config.yaml
num_hidden_layers: 8
hidden_size: 96
n_experts: 160
experts_per_token: 4
d_expert: 48
d_shared_expert: 0
hidden_act: "squared_relu"
moe_layers: [0, 2, 4, 6]
router_score: "sigmoid"
normalize_top_k: true
routed_scale: 1.0
balance_loss: 0.000963
balance_bias: true
router_noise: 0.1
router_bias: true
n_groups: 8
groups_per_token: 3
init_std_router: 0.0165
lr_router: 0.00149
num_attention_heads: 4
num_key_value_heads: 4
head_dim: 32
vocab_size: 8192
norm: "rmsnorm"
norm_place: "pre"
norm_eps: 1e-06
positions: "rope"
rope_theta: 100000.0
rope_fraction: 1.0
qk_norm: false
attn_scale: 0.177
tie_word_embeddings: false
parallel_block: false
extras: ["capped logits"]
init: "normal"
init_std_qkv: 0.0471
init_std_o: 0.0
init_std_up: 0.0471
init_std_down: 0.0
init_mimetic: 0.5
optimizer: "muon"
learning_rate: 0.00594
lr_mult_down: 2.0
beta1: 0.93
lr_head: 0.0167
warmup_steps: 200
schedule: "cos"
final_lr_fraction: 0.1
batch_tokens: 65536
max_seq_len: 512
doc_mask: true
train_tokens: 475600000
max_steps: 7258
dataset: "wikipedia_en"
Below are experts of layer 4 (counted from 0) of a mixture-of-experts language model. Rows are named router (the router's row for the expert), down (a neuron's output weights, with its number) and show model dimensions 0-95. Each number is 128 + 24 x the weight over its row's rms, rounded and kept within 0 to 255.
After each expert's rows: a language model's description of what the expert responds to. This comes from a sample of Wikipedia text that the model never trained on.

# expert 57
router [169 146 104 128 138 141 130 160 124 107 135 108 154 108 165 130 144 131 118 124 115  92 137 151 125 120 135 103 111 141 185 115 140 132 138 109 117 110 160 130 139 123 144 141 160 145 162  98 164 130 177 109 137 116 118  94 128  90  87 162 138 115 135  91  85 134 140 165 141 115 180 146 158 156  99 113 113 151 156 148 132 101  94 120  83 116 127 136 174 124 133  87 133  81  97 156]
down0 [138 126 158 155 133  94 110 137 138 104  87 112  99 103  98 133 107 127 118 128 120  94 144 145 161 153 134 118 116 116 122 146  88  79 102 118 129 166 127 138 126 120 151 110 159 168  81 122 131 126 174 151 123 136  79 150 119 105 134 138 140 125 139 129 101 152 101  77 108 145 184 141 129 126 126 146 145 127 152 101 123 137  78 118 138 148 127 119 153 166  84 154  94  81 108 161]
down1 [154 122 127  91 134 131 135 123 136 140 122  81 112 111 159 137 105 157 139 111 122 157 129 147 150  96 105 101 135  89 114 139 105 143 187 110 122 138 134 159 136 147 121 117 103 100  67 113 113 123 158 143 119 134 118 137  82 114 167 173 155  96 140 150 124 143 146 109 102 113 137 127 141 138 145 156 182 149 145 142 145 139 121 125 160  90 137  90 130 129 105 167 103 104 120  57]
Description: Foreign-name letter pieces. Letters inside transliterated or non-English names and words, especially j, z, č, š, ž, sh, kh, as in divisjon, Punjabi, Chekhov.

# expert 11
router [166 181 151 132 102 123 102 144 130 118 151 123 131 156 134 137 129  77 155 115 121  96 139 151 173 123 140  87 134 176 136 107 137 174 150  75 155 108 144 118 152 113 142 125 146 123 129 132 119  98 141 117 130  88 133 125 148  86 115 129 128 107 136 129 155 115 142 142  77 126 128 133 149 175  83 145 131 128 126 135 147 129 111 114 116 112 183 138 165 113 179  93 138 106  83 121]
down0 [123  95 163 126  86 131 119 142 127 115 157 124 146 151 131 136 153 113  91 124 107 154 123 107 107 122 129 122 154  86 127 145 140 120  82 145  99 108 105 139 149 115 138 154 137 114  82 173 147 102  84 149 131 104 119 126 125 140 108 157  89 105 150 152 160 136 152  96 108 115 124 150 177 106  99 170 106 101 109 140 155  87 156 123 116 102 169 130 105 170 100 149 123 166 158 107]
down1 [117 121 138 113 138 105 142 143 156 100 133 156 147 165 115 105 116 121 148 147 108  77  85 168 145 161 160 142 143 108 135 149 112 113 151 159 150 123  99  81 157 135  99 164 157 148  87 103  93 138  84 125 147 116 118 121 151 154 137 161 115 102 142 140  61 102 113 117 149 128 133 148 129 133  85 116 158  93 164 129 157 147 142 136  98 157 109 153 122 131 107 127 166 121 123 145]
Description: Colons after labels. Colons and similar separators ending a field label or introducing a list, as in infobox lines like Coach:, Born:, or including, such as.

# expert 33
router [175 123 138  97 103 116 138 173 131 141 158 117 103 137 148 114 134  81 153 178 138 106 157 132 129 145 162 104 128 138 139 128 114 153 123 139 163 135 151 102 118 100 142 124 112 127 149  75 187 134 143  90 123 110 153 102 151  65  96 141 142 138 102 156 115 105 128 130 137 133 139 164 133 131 124 132 115 146 156 127 105  56 109 133 111  98 162 131 169 100 148 136 122 141 136 137]
down0 [ 94  92 118 161 155 103 104 150 132 136 112 183 139 117  87 160 106 154 137 125 140 158 149 124 124 182 103 155  84 115 108 152 137 143 118 103 135 114 125 176 123 125 111 145 121 140 147 165 102 134 116  92 156 118 124  96 106 161 135 114  96 100 141 110 155 118 140 148 130 190 153 153  82 144 138 104 128 132 126 132  99 132 138 129 121 113 142  77 134 105 131 132 111 131  66 142]
down1 [150 118 131 102 114 133  93 143 106 161  81 101 129 158 112 124  88 154 145 125  80 137 123 125 131 143 121 108 197 154  85 128 146 144 165 141 120  89  89 100 125  99 134 124 135  92  63 104 105 112 142 123 132 139 115 123 133  79 136 129 114 149 148 132 118 128 156 146 159 141 115 151 163 108 135 133 113 142 165 147 163 126 108 148  98 136 138 154 128 182 133 149 103  92 125 127]
Description: Verbs taking objects. Common verbs and -ing participles that take an object or clause, such as took, found, gave, said, showing, provide.

# expert 8
router [124 123 158 123 106 139 161 103 122  88 159 122 133 109 135 133 139  78 131 115 142 130 174 124 154 175 173 112 107 131 121 105  70 121 131  98 126 121 136 146 128 112 147 139 109 124 151 108 145 121 119 125 143 128 120  67 142 131  98 130 170 116 124 111 132 135 190 132 154 142 136 168 155 132 103 105 126 118 174  91 119 107  99 141 121 157 125 138  98 145 139  78 124 117  59 127]
down0 [184 153  98  93 101 144 105 113  86 106 110 172 121 161 141 119 154 110 139 155 110  97 119 137 134 169 104 150  97  55 165 129 151  96 117 129 107 147 182 148 107 126 121 132 105 133 108 141 123  89 155 136 125 141 134 114 126 117 101 125 111 119 134 142  96 162  93 134 119 115 117 140  94 131 138 124 130  73 121 121  92 145 129 153 151 121 125 124 102 115  98  83  95 147 125 125]
down1 [ 86 108 142 130 131 133 152 163  79 125 143 130 109 105 119 147  94 109 158 152 103 112 148 119 118 146 125  97 186 133 100 105 171 154 186 154 132 133 146 131 127 136 136 154  94 153 139 149 138 125  89 136 152 140 122 132 103 154  84 108 102  89 129  82 134 141 155 147 114 176 109 148  98 117 106 146 101 117 115 102 113 125 130 148 120 142 131 123  72 146  89 133  84 113 126 118]
Description: Word-initial fragments, sports. First pieces of words or names, often in sports results tables, such as sub(mission), Men('s), Be(ijing), contr-like stems, Oak(land).

# expert 55
router [138 139 153 107 131  97 150 147 136 149 140 112  98  84 147 153 149 100 146 164 156 120 126 133 148 155 127 112 161 158 104 161 128 156 107 104 109 138 154  88 103 115 144  98 132 127 118  99 164 138 111 148  93 115 137 111 162 103 114 115 159  78 111  83 110 124 156 145 104  77 127 162 162 127 109  82 124 129 168 103 141 108  83 129 128 127 125 151 159  83 162 110 112 120 125 123]
down0 [133 100 149 118 131 114 175 138 103 132  87 137  85 111 157 155 192 144 152 113  95 160  85 165 132  97 158 123 110 142 118 158 135  94 148 112 128 101 147 103 147 142 151 147 107 154 142 142 116 144 135 126 123 106 161 140 129 104 153 127 129 162 176 148 119 139 152 161 129 122 147 110 176 149  76 113 146 154 116 151 110  99  99 140 131 125 153 109 116  98  82 114 150 130 104 144]
down1 [183 105 103 178 134 158 112 145 136 120 131 129 147 107 136 151 119 109 133 158 117 125 105 116 113 148 129 128 124 194  73  93  94 118 144 123 125 128 133 129 125 113 116 143 103  92 123 168  62 105 166 122 141 112  88 130 114 125 100 124  96  93 119  95 142 158 137 108 119 100  95 122 129 115  94 114 118 144 133 147  64 118 154 115 123 123 121 147 139 130 127 166  96 165 119 120]
Description: Word-ending pieces before punctuation. Final letters completing a word, especially e, age, ale, ore, often before a comma or period, as in ton-e, home, somewhat.

# expert 5
router [166 137 143  82 113 161 154 131 194 145 133 104 111 122 141 104 117 115 106 166 134 102 174 115 122 126 130 126 134 140 150 130 112 150 149 121 144 143 178 133 138 100 151 105 149 129 170 102 154 138  96 110 111 160 129 124 156  97  69 149 165  96 146 113 108 116 150 137 156 115 189 129 110 158  93 111 122  81 149 140  94 121 111 129 139 110 140 118 138 144 119 109 140 108 100 110]
down0 [126 106 132 109 127  61 144 117 139 132 137 128 103 141 135 136 143  96 156  67 106 123  87 145 113 140 121 120 132 131 138 120 146 169 136 170 137  93  99 138  83 145 143 120 151 133 156 102 149 176 156 117 106 155 179 149 142 102 105 117 142 105 154 131 118 131  83  96  99 167 115 139 113 150  94 125 135 125 119 133 101  77 110 131 162 143  97 147 154 150 113 127 160 120 100 108]
down1 [157 101 142 104 120 134 126 132 153 118 102 112  90 174 137  98 107 139 129 130 112  99 134 149 160 118 148 119 121  87 110 171 125 139 137 177 136 102 130 133 129 153 109 106 130 117 170 123  94 157 111 141 132 115 105 105 127 137 163 111 129 132 108 139 123  57  63 140 153  98 152 160 114 138 112 142 163 140 134 117 136 146 131  99 191 118 112 152 124 147 100 177 132 151 118 163]
Description: Single letters and stems. Lone letters and short word-initial fragments, especially c (c. dates, per-c-ussion), plus March, de, show in names, tables, taxonomy.

# expert 35
router [113 125 146  85  85 159 129 103 133 103 129 109 128 105 118 112 168 116 123 113 149 106 124 164 175 167 157 134 114 131 113 198 120 125 121 109 154 176 168 117 118 116 116 123 153 118 151  95 140 119 123 118 128 126 186 132 127 118  98 134 147 111 170 103 120 132 120 147 117 162 160 160 150 159  88  99 119 146 184 122 141  91 111 149  98 109 147 111 109 118 133  97 108 141 131 134]
down0 [ 89 136 123 115 203 117 125 155 115 100 169 163 171 119  94 151 143 129 119 105 101 102 134 108 135 139 135 121  65  99 142 144 154 146 123  95 122 103 147 141 133 138 119 108  84 124 174 114 142 134 153 149 161 116 139 108 117 124 151 141 145 116 170 149 103 143  91 150 115 128  99 127 127 144 122 140 171 130 129 134 110 126 156 118 142 129  89 105  90 110  70 141 134 132 164 105]
down1 [148 132 108 177 129 110 149 164 115 138 131 123 168 114 117 143  91 132 119 138 142 175 138 159  98  71 108  90 158 113  99 157 118 123  98 156 178 160 176 130 140 141 147 149 130 109 122  78 175 137 120 163 138 117 129 181 129 118 138 136 126 172 126 149 106 147 124 152 130 108 129 117 114 128 145 149 122 178 144 148 139 128  93 116 123 139 153  93 128 109 128 134 137 154 165 102]
Description: Lowercase word-opening stems. Opening fragments of lowercase common words after articles or mid-sentence, such as sec, dep, doc, anc, ec, completed by later pieces.

# expert 36
router [106 168 146 133 125 155 112 120  99 112 136 147 108 121 116 118 100  80  96 107 139 131 148 164 168 151 143 128 141 123 139 139 111 154 149  96 157 111 131 110 117 107 186 130 133 110 132  86 176 101 153 124 117  93 153 109 140 134 123 121 193  84 113  98 109  85 119 173  94 136 134 138 125 129  96 115 107  98 137 120 180 117 117 138 115 147 129 115 151 119 160 119  94 108 117 165]
down0 [109 145 127 121 112 153 124  58 101 124 151 136 114 136  89  93 122 115 146 131 148 146 144 141 117 152 101 170 115 107 175 148 125 145 155 120 163 116 134 134 148 156  92 142 114 137  96 118 122 164 105 171  96 127 166  91 167 120 125 146 130 127 127 127 151  97 130 159 146 112 111 107 169 141 158 169 127 166 127 134 142 116 125 138 100 120  92  90 103 186 130 125 120 178 129 118]
down1 [149 109 136 142 121 105  86  94 126  79 114 132 122 165  91 109 152  94 115 109  83 148 126 124 132  97 109 132 185 154 130 138 118 128 121 129 136 115  85 117 129 127  95 107 156 107 177 131 135  69 128 119 108 137 150 179 150 125 166 156 108 121 113 121 127 133 108  78 127 104 120 111 110 128 130 142 113 122 148  86 126 192 118 129 168 120 137 114 150 110 134 112 104 101 101 103]
Description: New and capitalized stems. Capitalized place-name starts, mostly New before York or Zealand, plus pieces such as Pri, Indi, Bri, Tri, Old.

# expert 17
router [122 121 124 114  79 107 126 181 137 110 122 148 142 117 139 146 123 138 149 154 114 101 116 158 146 138 159 116 116 142 179 107 101 135 156  83 144 128 152 141 137 117 159 130 139  73 125 103 176 138 128  93 122 116 135  98 120 126 109 119 137 143 140 116 108 107 152 127 139 146 172 168 144 117  89 106 124 119 171  96 167 130  85 100 106 139 143 115 148 135 182  76  89 124 106 143]
down0 [ 60 103 148 164 131 157 129  61 123 138 111 116 116 156  91 129 128 173  80 141 150 144 141 177 139 130 107 128 134  89 132 106 113 142 125  98 130 128 186  95 118 111 121 144 133 100 127 141 132 146 114 109  96 145 104 130 149 156  93 139 128 102 161 109 135 133 111  89 147 153  95 113 123 142 105 158 146 133  95 128  93 101 130 126 139 130 133 107 107 132 111 111  93 163  92 130]
down1 [130 117 126 117 118 156  98  96 161 129 107 123 114 118 144 167  92 118  73 129 139 131 126 130 106 116 149 115 155 119 133 131 128 114 157 145 103  95 115 140  97 140 150 161 113 129 160  87 104 119 163 182 166 138 155 140 106 128 118 125 159  66 111 160 121 124 131 145 138 134  98  94 141 170 105 137 118 128 137 132 158 161 129 147 196 159 151  95 146 112 173 111 126 154 147 116]
Description: Capitalized name beginnings. First fragment of a capitalized proper name, mostly personal given names or surnames at sentence start or after commas, such as Arn, Am, Kr.

# expert 23
router [166 154 129 114 116 151 141 119 142 132 117 130  94 149 146 173 165 119 156 137 109 104 149 144 156 172 128 116 133 131 132 125 127 116 133 119 128 108 152 115 123 140 138  93 131 111 137 145 180 156 137 113 139 111 147  95 157 105 147 113 127 106 116 118 117 159 130 173  89  98 152 119 184 166 130 142 131 107 181 111 110 110  67 155 114 101 155 163 135 113 190 124 136  91 109 145]
down0 [140 156 171 123 129 105 136  83 117 177 155  96 122 104 160 149 169 142 122 140 135 115 137 114 125 116 143 138 107  90 103  97 117 108 135 135 138 131 143 167  98 159 105 157 153 135 142 101 131 157 104  93 142  97 116  63 132 137  76 114 119 160 130 123  53 119 115 137 122 114 163 155 119  91 145 134  86 165 104 120 157 130 113 119 129 119  90 106 116 136 111 117 129 132 131 126]
down1 [144 145 161 123 157 148 125 169 124 146 109 136 116 123 122 157  83 153 121 100 120  88 169 151 149  96 121 118 131 120 113 131 110 113 123 136  93 150 133 191 113 111 113 148 146 107 153 134 109 156 131 166 123 180 140 123 126 139 117 120 176 108 101 119 127 120  96  74 151 160 103 170 114 117 143 114 119 106 126 104 161 123 173 113 169 119 152 143 109 104  92 173 118 117 156 150]
Description: Plural and inflection endings. Word-final suffix pieces, chiefly plural -s, -es, -ers, -ings, -ations, often just before a comma, period or line break.

# expert 26
router [186 138 128 133 123 168 147 203 127 147 163 140 131 120 111 169 110 133 122 130 163  74 148 167 137 143 155  95 151 148 150 122 142 148 133  92 143 127 124 109 134 147 110 131 137 139 132  94 143 140 145  87 126 106 149  99 133 123 120 122 126 127 120 133 113 111 125 135 142 130 174 119 153 133  75  88 127 115 175 111 176 118  75 148 111 136 117 135 123 117 132 105  95  78 116 142]
down0 [114 124 108 117 124  93 140 136  75 125 143 110 147 104 144 158 109  90 159 136 113  99 123  93  94 165 100 174 128 147 149 128 149 142 132 156 147 107 135 151 130 163 137  90 119 129 126 142 137 112 125 125 180 104 163 164 122 103 102  95  94 145 113 108 100 154 179 149  95 152 131 118 115 148 151 125 144 124 103  83  96 126 100 108 139 128 145  99 142 154 186 102 132 144 151 148]
down1 [107  86 109 149  95 111 143  77 133 133 156 112 114 105 192 120 152 148 167 112 133  96  80 160 121 114 113 145 108 114 118 104 103 150 139 123 130 134 152  84 117 119 128 113 127 141  72 131 142 149 140 125 156 138 143  88 106 103 147 136 143 133 147 143 105 130  94 132 148 134 132 146 145 144  94 131 160 138 128 148 136 140 140 130  94 170 135  99  76 130 130 177  61 136 130 142]
Description: Non-English name syllables. Inner or opening syllables of South Asian, Turkish, Slavic and Middle Eastern names, such as Bhattach-ary-a, Kan-am, Ku(znetsova), Raj.

# expert 10
router [149 173 129 116 140 152 118 117 143  89 154 105  73 123 165 106 158  80 135 148 120  82 141 162 133 137 140 108 140 139 166 148 142 179 170 110 115 152 124 148 105 150 146 133 123  81 122 100 128 102 137 124 170 105 142 138 151 109 108 134 138 127 119  97 133 129 157 157 149 106 121 135 163 153 114  77  99 134 125  87 129  80 137 101 130 128 123 139 131  91 142 123 125  75 116 123]
down0 [113 119 170 115 107 101 123 109 109 129 129 125 119 119 123  67 117 107 149  96 156 180 140 117 131 156  98 152 132 129 153 142 151  91  89 153 122 146 120 140 142 175 119 143 103 157 141 141 142 133 102 134 137 168  95 103 125 104 137 105 141 141  94 149 160 161 124 104 174 127 128 160 108  58 146 136  96 101 126 107  95 137 133 113 139 104 141 132 131 124 151 184  94 148 125 107]
down1 [135 101 109 151 141 126 153 117 144 103 139 146 125 159 143 139 106 117 116 111 122 158 142 141 179 143 116  92 173 130  65 113 136 153 113 112 140 112 102  95 166 118 146 133 125 169 112 151 138 102  98 127 103 110 112 134 109 110 130 128 171  92  80 166 112 152 130 139 117 121  79 159 100 104 124 112 100 175 144 162 154 142  95 130 128 143  80 140 122 123 160 115 113 161 145 159]
Description: Word-final suffix pieces. Last piece of a common word split into subwords, mostly lowercase adjectives and nouns, such as sig-ning, Undispu-ted, solem-n, law-n.

# expert 44
router [106 135 115 126 109 158 105 155 139 119 137 113 120 153 139 120 139 106 169 122 112 123 142 149 156 110 151  85 131 137 168 131 127 179 131 100 142 132 152  84 153 112 139 126 138 130 168 112 128 130 110 118 137 103 121 106 153 106 121 147 132  92 139 126 136 126 173 113 121 142 136 116 118 171  66 140 107  81 136 122 114 115  76  83  98 108 169 137 167  92 201 115 141 143 111 134]
down0 [146 138 112 149 144 103 135  69 131 122 109 124 117 119 172 115 137 143 133 135 151 163 141 143 104 146 112 144 151 109 132  95 130 136  99 115 133 120 124 140 125 141 145 168 153  96 119 115  80  96  94 136  87 122 170 121 134 151 143 134 102 125  99 120 101 176 210 125 155 144 165 129 147 139  72 155 132 110 159 148 130 145 129 128 137 148 134 107 106 163 160 121  90 145 152 158]
down1 [113  93 130 156 103 187 146 111 133 129 129 167 117 105 138  97 128 166  97 128 135 153 154 141 135 159 146 119  92  84 141 128 140 132 104 104 134 153 158  99 130 146 108 113  94  87 113 139  86  83 150 125  98 132  94 132  91 101 115  98 124 115 142 110 128 100  87 110 148 152 132 106 103 117 133 123 158 144 124 151 129 119 130  94 118 115 151 160 145 113  64 155  84 114 124 156]
Description: Location and time prepositions. Prepositions like in, on, along, within, often starting sentences before dates, plus colons after infobox field names like State: or Released:.

# expert 0
router [143 195 121 101 113 152 127  93 168  89 155 126  61 150 147 133 117  74 118 148 127 113 173 127 139 121 144  59 121 140 141 131  84 171 142 119 112 142 140 127 131 148 150 145 156 120 130  89 116 138 128 110 124 131 156 117 148 118 152 139 142 123 149 146 129 124 132 131 166  96 135 155 146 146 112 126 108  93 155  98 129  97  94 127  82 123 124 135 143  90 128 136 130  98  96 119]
down0 [ 85 156 134  99 159  85 138 114 126 155 148 163  95 109 155 104 142 145 113 111 148 146 131 139 104 160 115 146 137 123 133 138 155 161 141 170 174 167 130 121 156  88 127 132 156  92 152 136 135 153 158 133 117 127 135 102 147 145  71 167 121 143 161 140 116 158  75 119 116 140 129 128 121 125 107 145 156  92 133 127  96 108  97 122 113 117 140 120 175 128 130 158 171 161 111  94]
down1 [147 155  98 121 123 113 145 136 121 139 113  65  83 122 138 123 131 127 122 152  84 142 108 165 135  72 112 111 103  89  67 109 125 120 144 135 113 112 157  89 124 123 156 101  91 151 132 100 114 126 119 100 149 123 120 102 135 111  96 125 151  74 124 124 130  79 146 104 105  94 123 102 160 110 186 153 122 148 134 132 147 118  98 115 143 103  93 123 116 119 134 158 142 140 127 109]
Description: Table row headers. Field labels and word endings in stats, results and election tables, such as Candidate, Turnout, Total, Win, Loss, Location.

# expert 7
router [139 137 133 130 118 108 143 126  98 133 116 123  99 128 118 131 123 108 137 160 141  84 184 169 127 121 134 116  98 134 169 129 125 134 133 103 133 147 132 109 147 104 188 132 112  98 168 128 151 115 175  92 110  91 153 111 141 118 134 120 168  86 111 123 129 157 153 102 114 155 175 157 137 179 123 118  78  85 182 119 151 130  97 109 104 129 134 134 148 160 122  97 119 135 118 127]
down0 [150 120 124 100 127  61 143 170 136 103 189 147 104 135  96 141 139  91 118 142 109 115 172 166 122 111 118 164 112 130 139 157 104 158 101  95 130 114 113 110 108 144  97  96 105 114 108 122 132 120 152 146 112 174 105 142 123 114 119 173 136 132 125 115  96 138  96 132 132 120 122 124  93  96 133  89 106 149 113 132  56 130 150 140 151  81 116 130 148 124 140 112 139 156 113 126]
down1 [151 142 162 119 127  94 100  89 121 148 126 166 118 112 134 142 147 149  93 145 130 128 162 129 123  97 113 147  38 129 161 154 133 133 127 159 155 119 180 113 116 136 138 108  85 130  97  71 101 119 123 125 159 148 150 104 130 121 117 125  93 120 134 105 105 124  84 117 167 120 111 139 102 130 136  87  96 114 126 124 164 156 131 122 178 120 122 109 102 120 118 144 158 113 117 130]
Description: Mid-name word pieces. Short lowercase or capital fragments inside proper names, acronyms and URLs, right after an initial capital, as in L-ak-eton, M-oc-s, NT-T.

# expert 49
router [157 132 147 120 129 126 153 145 155 127 118 109  83 118 113 185 156  96 114 173 103 123 169 133 172 169 137  99 119 167 141 125  97 144  92 118 111 126 134 117 116 101 134 104 157 132 107 109 119 143 119 115 118 127 147  93 173  99 103  87 132  66 127  95 106 138 145 138 114  88 124 123 127 167 116 161 119 123 149  97 147 102  97 142 129  86 160 160 142 118 148 112 137 132 115 156]
down0 [142 141 125 142 119  98 125 114 149 181 122 107 140 146 148  80 108 127 203 139 153 116 149 145 115 112 119 114 171  75 112 111 164 169 149  80 191 154  99 133 115 115 130 142  98 119 141 103 106 116 112 142 118 107 126 114 113 113 113 138 127 131 124 135 148 112 129 138 109 154 117 120 133 125 146 151 118  90  81 169 115 133 183 105 121 130 148 140  97 163 147 139 154 144 106 113]
down1 [140  89 103  82 117 137 112 131 107 130 134 153 118 156 136 123 174 151  78  98 153 112  85 146 139 130 111 137 145 119 132  89 127 167 102 112 156 126  99 130 108 118 145 120 116 135 139 129 118 119 146 134  85  98 154  91 109 135 134 157 106  99 112 146 127  80 134 134 161  82 161 123 141 102 141 154 164 122 161 138 126  85 149 184 113 116 125 128 129 128 119 151 126 194 161 114]
Description: Infobox field labels. Final pieces of labels in infoboxes and list headings, before a colon or heading mark, such as Succeeded by:, Website:, Displacement:, career.

# expert 9
router [142 133 127 135 103 137 133 141 145 128 122 133 139 118 163 141 131 102 148 154 136 124 132 154 141 144 166 119 117 156 144 152 116 155 115  91 155 146 156 117 121 139 136 109 148 128 183 125 115 135 164  70 161 100 182 105 117 115 108 119 172 143 157  79 133  84 140 198 141 111 137 116 151 119  77 126  77 117 130 128 141 125 105  83  99 119 163 142 154 110 130 121 113 114  99 137]
down0 [100 136 156  97 141 143 122 150 116 117 138 141 109 140 170 161 138 132 116 135 119 111 112 106 116 139 143 105 112 117  66 144 127 114 141 146  63 112 147 133 143  94  97 122 146 156 113 112 107 116 131 174 144 115 147 120 150 130 121 154 145 143 150 127 102 101 146 123 129 173 153 109 177 183 164 103 196 113 147 116 160 146 167 147 135 108 139 149 150 150 131 107 101 168 121 141]
down1 [133 127 138 158  79  78 156  76 147 169 135 150 132 114 136 130 122 129 100  94 106 137 121 113 161  94 163  93 119 107 141 139 116 154 147 127 162  91 146 164 104 116 124 111 138 135 130 123 145 124 134  97  93 149 131 138 146 134 131 107 145 127 163 151 189 151 134 109 148  99 158 140 114 145 144 121  98 110 105 194 194 122 114 129 145 141 125 135 107 165 101 105 117 109 132 121]
Description: Capitalized name initials. Single capital letter opening a proper name or capitalized word, often after a dash, quote or parenthesis, as in H(ans), P(uccini), K, Kh.

# expert 56
router [181 147 166 137 103 147 105 128 157 147 135 118 111 131 129 155 159 103 135 134 153 131 135 131 162 155 147 117 125 144 166 148 141 159 134 114 120 158 155 140 141 116 123 148 168 129 123 122 134  90 170 132 122 120 148 109 185 142 110 107 120 126 154 111 154  92 136 120  82 130 165 175 135 126 109 104 116 111 163 111 191 119 114  87 110 149 177 116 142  95 138 114 122 141 105 178]
down0 [127 123 135 176 151 138 113  90 152 117 125 137  91 136 113 124 183 108  96 148  72 119 111 132 111 121 129 109  89 121 136 140 104 120 101 141 120  80 151 139 131 131 112 160 148 112 142 122  89 107 183 147  89 143 113 132 109  84 121 110 155 163 157 131 158 102 116 147 111 119 188 118  86  92 104  84 143 133 131 163 102 102 158 111 113 152 137 150 111 129 132 131 116 142 133 135]
down1 [133 136  95 124 121 142 127 138 146 163 121  98 151 127 122 166 124 141 117 157 130 121 142  97  95 197 103  88 142  93 125 151 119 137 143 174 107  98 102 169 140 112 116 183 152 128 135 128 146 111 135 177 109 119  94 133 136 117  79  96 109 143 125 165 140 139 128 114  88 103 140 143 115 156 102 111 130 122 150 108 119  94 138 134 127 143 137 106 174 148  98 171 127 173  96 133]
Description: List dashes, word starts. Dash bullets opening list lines in infoboxes and credit lists, plus word-initial stems such as contr(act), over(kill), App, See.

# expert 37
router [153 135 151 109  80 109 147 161 158 128 134 111 133 147 178 145 152 114 122 158 157  85 112 103 133 150 121 133 113 142 163 153 104 120 161 118 131 164 180 120 129 131 132 108 172 149 137  93 126  97 155  73 173 116 162 114 139 145 117 103 197 136 110  98 133 148 155 170  93 120 132 136 137 125 101 145 112 138 168 108 130 103 112 111 138 147 148 131 147 138 128 129  97 125 115 112]
down0 [123 186 147 141  99 111  87 133  85 127 137 128 179 175 152  99 153 144 160 159 147 112 154 106 137  96 127 138 102 135 140 138  93 122 162 110  94 153 146 161 113 131 116 129 127 121 129 109  89 148 135 132 102 146  99 136 128 142 106 135 129 123 157 132 100 125 153 106 105  90 147 104 123 145 147 154 109 118 170 176 124 126 122  94 123 114 214 116 129 137 125 132 156 149 149 136]
down1 [157 135 162 130 138 140  96 143 116 140 115 119 188 119 103 189 127 113 150 114  62 141 168  99  97 144 109 129 152 116 109 141 137 119 149 115 119 135 131 149 121 148 132  74 151 139 129 123  74 117 117  92 175 126 147 156 143 136 108 119 107 153 108 108 116 112 126 103 126 154 109  97 103 146 142 133 119 108 144 117 186 135  94  68  93 130  92 124 118 130 124 134 136 113 134 107]
Description: Word-initial prefixes. First pieces of words, mostly m, ex, re, dis, trans, sup, often mid-sentence after the or a, as in m-ap, ex-uality, World War.

# expert 12
router [124 145 100 101 101 143  70 100 122 126 128 149 119 136 150 114 130  79 166 166 150 118 149 163 134 144 121 122 128 139 114 135 154 136 124  80 124 147 158  79 131 167 117 145 160 133 139  99 144 119 150 132 153 125 142 118 146 112  58 126 171 130 136  93 165 136 140 126 123  95 140 175 119 144 127 140  95 129 178  88 132 129 109 114 138  95 133 166 142  91 158 125 116 132  95 138]
down0 [131 123 113 132 165 153 120 161 108 157 118  94 114 123 148 126 106 134 105 132  86 103 133 113 119 128 145 108 115 148 103 164  81 102 129  99 133 122 116 125  99 128 121 110 135  86 148 102 128 118 162 135 104 146 154 180 112 129 164 142  83 121 100 130  95 164 159 133 136 133 131 112 154  90  99 153 129 123 110 103 110 113 104 119 169 125 106  96 172 154 145 172 103 127 135  53]
down1 [103 127 164 129 128 110 118 136 122 113 105 124 124 120 139 103 124 149 132  83 115 142 168 143 160 104 145 106 147 135 126 146 127 103 144  93 161 122 123 118 110 102 125 153 146 115 128 105 154 117 143  77 137 109 138 212  98 132 144  83 138  92 166 168 103  96 146 149 166  85 134 139 135 149 116 119 141 119 168 135 138 144 136 124 152 152  78  99 132  83  90 138 108 160 145 131]
Description: Mid-word stems. Word-initial or inner stems that continue into longer words, such as ob in globalised, med in media, Fin in Finale.

# expert 20
router [146 132 163 111 103 128 116 126 124 137 147 114 120 123 143 115 157  94 143 131 106  96 132 121 101 168 155  74 155 167 139 134  95 123 118  98 174 151 151 102 140 144 135 149 155 118 135  97 165 109 131 104 120 116 132 131 138  75 143  97 148 115 172  81 121 124 143 148 148 106 139 121 122 147 135 135 106  95 145  81 128 148  78 127 145 171 140 128 169 122 174 118 126  94  77 143]
down0 [113 168 170 143 112 109 104 113 114 143 136  76  95 150 191 117 141 141 116  85  91 102 131 142 165 174 146 110  89  98 148 150 114 116 132 113 117 113 122 147  98 133 102 123 115 115 100 109 123 119 139 150 114 100 118  89 175 117  98 116 105 116 140 123 112 112 109 127 115 124 109 164 126 148 174 108 119 117 172 125 149 129 140 114 110 133 128 154  82 157 115 118 146  90 179 132]
down1 [112 119 126 163 173 111 133 103 125 141  86 144 156 149 114 123 116 142 102  59 111 124 130 108 114  94 146 123 139 140 142 127  97 105 125 167 145 136 112  84 136 152 133 114 118  83  92 164 112 125 130 146  84 139 126 135 139 140 159  96 167 181 150 152 131 159 165 125 122 102 146 110 117 111 122 178 142 140  83 113 161 109 112 139 113 134 120 142 100 138  92 134 137 173 160 142]
Description: Line breaks and headings. Line breaks ending list items and table rows, plus == heading markers, as in infobox lists, track listings and election tables.

# expert 15
router [189 127 145  91 106 115 130 194 122 118 164 104 114 107 126 121  97  98 166 156 107  88 157 163 137 150 137 113 138 129 133 130  98 173 116 101 153 134 146  80 124 104 156 136 125 130 130  73 136  88 148  91 152 134 106 107 139  88  96 129 124 112 114 124 109  99 131 135 155  92 129 146 128 127 102 117 106 126 158 128 120  80 127  96 120 105 153 120 153 146 157 135  94 132 128 137]
down0 [101 114 124 132 157 131 112 139 123 151  76 116 104 132 136 160 170 158  79 111 139 121  94  85 147 104 139 141 138  81 122 102 141 111  98 148 139 135 135 133 111 117 134 142 106 142 188  97  94 112 152 128 135 101 113  93  98 173 138 112 128 113 160 109 129 157 143 151 168 152 147 103 166 130 121 153 134  76 151 140  76 121 132 145 129  88 127 119 148 139 128 164 126 153 117 105]
down1 [ 98 108 133 155 121 109 131  98 158  86 168 140 134 148 147 124 148 106 138 115 173 113 143 140 129 162 109  73 165 132 127 107 155 139 148 152 126 129 101 155 122 143 139 145 110  97 111 123  92 101 126 139 171 138 125 136 149  83 123 151 165 115  99 113 148 147 105 143 130 117  93 155 117  97 159 106 116 114  67 136 125 121 182 114 120 143 132  81 117  94 127 103 177 112 150 148]
Description: Past-tense main verbs. Past-tense or participle verbs right after a subject or was/were in biographical narrative, such as moved, founded, played, received, began.